Below are experts of layer 6 (counted from 0) of a mixture-of-experts language model. Rows are named router (the router's row for the expert), gate (a neuron's input weights, with its number), up (a neuron's input weights, with its number) and show model dimensions 64-127. Each number is 50 + 12 x the weight over its row's rms, rounded and kept within 0 to 99.
Before each expert's rows: a language model's description of what the expert responds to; "mostly gets" lists some tokens that are sent to it at least half of the time. This comes from a sample of Wikipedia text that the model never trained on.

# expert 9
Description: Infobox field labels. Word pieces forming infobox labels after a dash, such as Produced by, Died, Opening theme, In office, plus table separators.
mostly gets: " head", " cl", " may", " round", " me", " stand"
router:56 22 56 51 46 58 56 38 57 38 54 52 62 46 58 33 36 55 48 42 51 59 68 48 41 38 61 30 54 56 27 31 40 42 39 43 53 51 28 66 46 34 38 66 51 31 51 46 37 71 50 43 56 43 68 49 32 34 60 29 42 52 51 38
gate0:51 36 39 55 65 45 68 50 44 41 44 70 51 54 47 44 61 37 60 51 73 61 74 44 52 39 38 40 33 52 51 25 45 43 53 58 46 46 37 66 46 65 44 62 42 22 57 35 73 68 63 70 61 50 77 43 42 32 40 42 40 62 61 45
up0:47 37 48 29 49 58 26 30 62 67 49 40 42 68 35 27 41 43 52 71 35 51 37 71 33 71 48 82 63 61 65 51 53 48 36 28 54 37 55 43 49 57 53 40 86 57 40 53 48 26 53 35 43 48 50 57 63 53 38 43 50 50 30 53
gate1:64 34 49 57 34 47 43 42 44 31 62 51 55 48 37 32 69 46 38 40 33 54 58 39 39 58 64 56 49 65 43 55 35 39 51 69 52 53 75 79 54 43 26 73 50 51 52 43 67 61 37 55 64 54 39 49 48 55 40 50 51 60 59 41
up1:41 52 55 74 32 48 47 43 55 38 41 58 66 65 56 64 67 45 38 64 64 70 63 42 60 54 37 26 47 35 64 48 50 45 66 87 29 40 58 31 53 44 56 50 48 45 36 47 47 59 54 68 37 44 62 47 57 54 55 46 49 58 54 49
gate2:47 42 37 31 47 49 69 52 54 42 49 60 39 60 61 42 65 37 65 51 47 48 64 47 65 39 82 57 69 51 38 31 46 70 55 46 54 54 20 62 63 54 43 68 53 38 50 29 39 39 58 45 39 39 64 50 49 36 44 40 69 47 69 44
up2:56 34 29 67 33 36 42 49 57 39 46 62 56 40 65 42 35 47 44 72 70 53 55 41 56 51 47 36 54 27 59 53 37 73 64 66 36 13 67 42 45 38 62 61 65 40 55 56 50 59 39 54 54 41 52 62 56 68 43 56 52 61 40 60
gate3:58 27 64 42 33 57 60 38 45 38 52 67 60 58 56 54 30 59 59 52 52 56 43 47 17 55 42 54 34 67 41 40 53 72 48 54 48 45 65 56 21 43 52 62 52 51 46 53 56 73 40 53 51 38 79 58 49 38 66 15 38 50 63 37
up3:64 39 65 64 48 35 34 64 39 43 53 81 44 64 57 57 55 36 71 46 69 45 46 68 55 77 59 41 32 51 52 60 56 25 55 56 21 50 50 52 49 56 51 45 63 41 65 53 29 30 41 63 67 55 56 60 44 37 43 27 40 40 55 56
gate4:43 55 51 65 56 44 34 42 47 57 64 61 65 53 59 49 68 64 53 45 39 47 51 47 52 57 44 50 48 59 24 50 50 47 50 54 49 62 48 64 39 30 47 62 66 34 47 50 37 33 42 39 50 49 57 17 61 30 71 42 45 44 48 54
up4:75 62 24 66 66 47 48 43 57 64 45 54 46 60 62 58 50 61 56 48 51 54 37 27 46 66 59 54 58 55 44 74 32 81 50 53 40 38 60 39 64 59 58 53 45 46 41 46 65 42 28 57 20 29 31 45 65 55 51 59 40 58 40 60
gate5:61 43 61 63 44 49 62 36 46 24 50 74 62 60 59 42 44 46 53 44 61 53 50 37 44 40 42 50 46 57 56 50 40 36 47 37 47 52 11 45 47 49 59 53 38 44 44 63 63 65 60 62 60 41 49 44 30 48 51 33 49 42 56 50
up5:44 58 73 75 54 48 46 44 38 57 53 53 63 37 38 44 47 49 42 33 70 36 59 68 31 64 46 46 64 48 56 55 53 63 38 51 54 44 50 58 60 67 62 57 54 47 47 51 58 29 51 51 74 54 17 62 71 44 34 55 46 52 58 58
gate6:58 53 53 45 49 49 76 53 45 53 67 45 47 41 57 40 64 43 33 71 47 70 69 41 57 26 45 50 49 61 43 36 52 40 57 41 42 63 38 34 59 42 71 45 45 35 61 37 33 63 51 36 62 45 53 33 43 32 55 40 49 58 53 55
up6:74 40 57 60 57 61 46 48 44 13 48 55 44 70 28 52 57 61 50 58 61 39 45 46 44 65 56 45 62 57 47 72 38 60 58 42 44 60 39 38 43 20 73 53 63 44 53 64 53 50 60 42 42 53 37 51 51 47 61 38 42 42 56 46
gate7:55 46 57 36 50 50 73 35 27 39 72 51 62 51 46 49 53 42 42 49 33 56 47 59 41 50 56 50 37 44 23 48 53 29 35 42 68 64 34 49 65 35 51 72 51 24 51 61 45 41 57 50 74 48 51 40 39 33 39 44 54 55 61 36
up7:58 51 56 29 44 49 58 55 51 27 61 57 73 59 67 89 57 57 45 54 51 55 61 50 72 59 22 44 49 60 45 30 56 56 63 47 36 41 61 26 66 61 65 67 57 66 57 39 69 55 53 52 47 43 78 61 42 46 53 46 61 28 57 35
gate8:34 37 67 41 49 61 57 63 54 47 51 39 54 31 29 45 65 62 43 42 26 57 55 57 62 55 59 51 30 34 46 21 48 59 31 49 73 50 44 73 33 51 25 47 58 58 57 42 51 67 40 45 54 35 38 52 54 40 52 44 56 40 65 41
up8:51 46 51 58 54 43 36 66 34 59 47 48 68 55 70 65 70 53 43 40 64 28 52 59 71 55 61 52 53 62 48 72 66 52 65 72 32 60 52 36 58 70 72 43 41 51 60 41 65 51 44 51 45 48 62 48 56 49 57 44 42 54 47 58
gate9:53 40 40 44 44 58 63 36 30 35 60 45 55 57 66 64 54 38 56 38 47 55 53 53 20 36 44 49 43 56 65 34 40 30 35 45 47 68 35 40 60 47 45 77 55 49 60 43 50 23 38 28 37 40 66 70 36 41 30 47 60 59 65 45
up9:31 27 56 65 45 30 46 47 78 49 44 62 55 51 41 34 45 65 47 44 68 46 55 43 42 52 45 29 64 50 49 51 72 66 36 34 46 48 58 58 31 60 61 46 44 23 58 51 53 67 39 69 44 69 39 51 54 60 69 39 39 42 29 33
gate10:39 33 37 75 55 52 56 32 43 33 46 38 31 60 59 58 78 44 45 50 46 38 52 51 67 43 77 56 63 47 42 55 41 64 34 49 43 47 40 60 67 41 47 64 43 52 51 52 74 49 57 36 32 24 60 62 57 46 19 39 55 51 56 48
up10:48 52 50 42 57 80 40 72 44 50 45 33 49 63 44 54 42 49 37 79 42 35 56 46 45 74 41 52 46 42 48 52 42 61 38 51 68 55 50 52 41 52 55 46 53 56 62 48 39 52 56 39 44 33 36 78 44 44 40 36 62 69 39 56
gate11:46 70 53 51 45 60 49 31 24 48 45 44 50 47 41 42 19 41 49 57 47 33 43 50 29 48 55 48 62 53 51 38 12 47 40 53 47 36 42 64 58 23 48 41 82 58 36 59 61 65 39 50 24 52 69 41 38 63 55 37 50 57 49 41
up11:45 58 36 41 44 54 55 35 23 73 44 33 41 38 55 39 54 48 56 42 34 38 62 43 31 51 42 78 36 26 24 47 34 65 43 52 62 29 60 74 62 58 45 57 56 47 48 24 45 54 48 56 60 57 76 50 54 45 53 41 49 60 51 63
gate12:37 48 24 67 38 58 61 43 64 47 39 68 60 48 71 61 51 41 56 52 58 37 51 52 31 55 51 51 53 56 52 41 45 53 57 45 45 40 34 39 53 23 49 56 56 42 47 44 45 43 44 53 75 62 53 35 48 26 45 34 49 44 48 49
up12:71 50 72 51 39 58 45 68 29 63 57 60 42 57 44 45 50 62 44 74 32 43 55 51 44 38 49 37 40 43 41 66 52 60 27 60 47 51 56 43 49 52 53 51 30 68 42 63 46 49 47 51 34 26 38 69 55 60 44 54 37 40 55 55
gate13:57 47 38 27 38 57 44 57 63 69 53 38 40 58 66 39 47 49 76 49 70 52 60 55 49 50 43 61 55 59 47 36 50 47 33 27 67 34 58 57 46 54 54 52 48 82 47 49 49 82 54 67 51 37 50 39 40 30 59 63 64 43 52 74
up13:61 49 72 39 47 51 68 54 53 44 61 35 45 40 58 55 36 55 53 56 46 38 51 70 51 46 41 71 42 43 79 41 72 39 38 65 60 56 57 57 46 72 50 27 64 43 57 42 57 37 59 53 68 57 60 41 50 74 57 30 33 42 43 63
gate14:29 36 60 67 15 43 60 49 46 52 50 49 51 60 57 47 72 38 49 33 48 53 65 44 47 43 58 34 42 59 51 35 38 39 64 46 34 71 09 57 62 35 44 59 60 36 76 65 63 65 50 63 62 49 47 41 39 28 46 38 58 64 59 43
up14:61 42 25 47 45 42 43 56 49 32 46 62 67 47 51 58 37 34 48 50 59 49 42 63 54 45 59 45 33 47 58 54 58 56 42 38 42 40 55 54 51 20 40 60 45 66 56 68 17 80 52 55 43 51 36 41 46 50 50 60 43 42 51 74
gate15:21 45 65 56 47 53 53 46 68 42 63 43 49 57 50 24 45 59 33 48 79 38 55 49 38 44 49 59 47 30 37 33 43 42 44 57 53 44 34 49 51 53 56 65 52 33 28 80 52 26 59 59 50 29 43 64 61 60 66 50 55 71 57 47
up15:64 68 61 68 44 31 56 60 23 54 60 66 53 42 55 71 62 39 44 63 37 52 51 42 75 71 47 13 63 55 44 60 52 37 49 56 44 62 47 46 34 36 62 42 62 42 51 44 49 40 37 48 52 48 45 59 41 70 43 44 40 50 43 53
gate16:65 38 64 57 46 53 50 63 46 48 76 38 57 63 71 57 31 51 54 75 42 61 41 55 53 44 55 37 43 61 60 20 42 47 29 46 76 69 46 67 64 46 41 55 42 30 28 49 40 79 54 50 56 48 54 48 58 71 56 43 33 35 51 58
up16:49 60 40 52 44 49 32 36 32 53 58 41 39 60 36 37 68 61 50 48 47 43 43 32 66 44 61 40 60 49 41 52 44 36 57 55 40 62 38 45 67 63 57 55 63 67 56 53 59 40 40 55 29 41 58 25 68 37 41 49 72 60 48 52
gate17:61 57 34 55 43 58 39 56 60 51 56 64 59 68 54 47 44 68 44 57 37 72 55 60 51 46 47 47 36 59 41 51 45 30 64 53 29 56 61 43 35 56 42 47 54 62 46 58 80 52 66 43 42 34 59 56 52 67 39 41 38 45 54 53
up17:40 58 43 46 60 59 65 37 68 51 63 50 64 51 61 39 58 48 43 51 32 74 48 46 34 36 69 27 33 45 26 66 52 57 48 61 31 54 48 69 37 37 62 48 58 38 39 72 66 53 46 57 36 40 44 48 55 68 43 29 64 59 48 30
gate18:31 63 62 58 56 61 35 39 67 51 50 58 35 50 65 48 84 64 59 55 51 59 50 48 41 52 57 43 49 49 43 40 28 72 35 70 63 48 38 46 36 31 58 70 42 39 44 76 62 64 54 48 40 43 60 38 53 72 56 37 48 46 51 63
up18:40 46 47 44 41 39 48 35 51 70 60 42 46 53 47 67 29 48 59 35 45 52 72 66 54 59 54 44 70 45 78 40 55 65 49 55 55 33 57 66 29 54 47 52 43 45 57 42 74 44 52 53 60 47 58 40 58 22 65 41 50 51 68 49
gate19:59 25 55 52 52 41 48 54 52 43 70 52 41 66 41 52 65 52 49 59 62 58 60 44 54 51 70 36 48 45 54 46 53 60 33 68 76 43 55 54 38 36 58 59 36 27 42 49 32 67 55 64 48 52 56 54 63 41 60 37 44 45 61 48
up19:61 40 22 51 39 46 40 43 26 38 47 52 42 63 37 41 55 24 60 38 52 58 37 46 42 30 28 47 29 68 45 53 48 52 52 48 74 49 50 65 57 48 40 52 22 63 47 52 47 20 60 59 54 49 68 46 29 56 57 24 48 54 45 55
gate20:51 35 55 38 65 32 53 42 49 54 67 46 57 58 57 52 52 45 60 49 65 46 45 44 54 50 56 36 44 62 39 48 54 30 65 43 58 36 47 94 57 51 26 54 56 47 51 48 27 42 29 49 37 59 57 44 28 43 71 50 62 50 32 58
up20:30 29 48 60 50 67 40 66 33 48 68 54 47 39 43 33 68 52 36 49 52 44 43 38 62 60 36 56 63 40 31 52 55 57 54 49 50 41 32 54 46 46 74 62 58 45 79 67 53 61 62 51 43 40 54 42 44 68 33 41 48 59 62 35
gate21:42 70 31 50 22 47 62 50 38 60 65 37 40 33 38 30 54 55 71 61 67 75 62 28 51 56 52 34 31 43 65 53 49 65 51 45 63 48 44 54 49 32 56 66 59 61 31 62 34 53 63 48 35 53 64 26 63 49 54 31 57 76 43 59
up21:50 57 50 51 40 68 35 58 43 60 59 44 54 28 56 45 33 69 43 48 37 63 65 51 42 50 51 71 39 60 46 46 31 37 43 44 36 59 49 45 49 51 56 43 61 23 48 60 41 51 34 56 51 60 47 55 62 64 52 38 28 47 43 48
gate22:43 31 48 40 49 69 60 43 63 31 58 49 64 27 38 50 52 48 46 37 47 70 71 53 51 64 52 39 58 38 53 24 35 64 66 54 42 21 48 63 49 51 43 51 27 57 49 37 50 46 29 37 57 34 50 65 42 29 56 40 30 65 60 55
up22:25 68 37 53 47 51 49 64 54 52 20 55 50 75 53 80 46 62 69 51 53 59 68 42 48 50 35 46 42 35 48 47 45 47 49 73 54 42 60 46 34 49 56 45 45 52 43 53 50 37 60 36 62 75 59 59 40 64 58 38 53 54 50 56
gate23:73 22 49 53 48 55 58 70 63 37 78 56 60 37 53 52 40 55 38 62 69 52 53 68 57 21 52 37 44 31 38 30 42 44 38 24 52 50 32 48 77 33 63 64 53 43 44 62 40 50 55 39 53 29 45 60 60 44 46 44 42 57 66 32
up23:50 37 38 73 51 62 62 61 44 33 61 33 73 44 60 38 66 57 36 62 38 46 61 47 57 46 66 45 33 62 40 31 42 43 51 46 42 51 57 58 53 63 38 62 39 36 57 62 45 44 61 47 68 42 53 49 41 19 41 43 40 40 84 44
gate24:51 54 31 63 48 39 59 47 31 40 51 47 59 43 67 41 39 40 54 47 63 54 79 39 53 33 45 70 42 61 76 31 32 48 46 58 37 56 29 50 74 60 51 55 58 48 41 44 30 66 63 40 48 43 42 42 46 46 45 41 54 47 54 40
up24:52 77 42 42 54 52 46 38 56 35 31 54 57 55 53 50 39 39 41 57 61 63 42 47 49 51 55 56 15 66 54 58 51 45 61 64 42 82 66 56 47 47 84 37 43 51 46 60 44 51 46 51 44 48 61 45 48 72 62 48 51 52 53 73
gate25:47 50 47 51 42 59 60 66 51 51 53 68 65 68 62 42 35 59 63 39 33 47 46 55 40 39 56 41 43 54 29 41 22 55 59 24 51 55 29 58 56 33 51 55 72 25 50 49 65 59 59 45 59 61 66 42 50 45 62 32 59 66 74 51
up25:56 52 58 50 63 54 41 68 52 32 59 65 36 40 66 63 48 71 50 71 47 36 52 48 39 61 53 57 63 47 72 55 78 56 53 66 46 49 71 58 54 58 50 44 59 48 41 62 51 41 45 52 57 65 48 36 57 55 38 62 44 36 33 45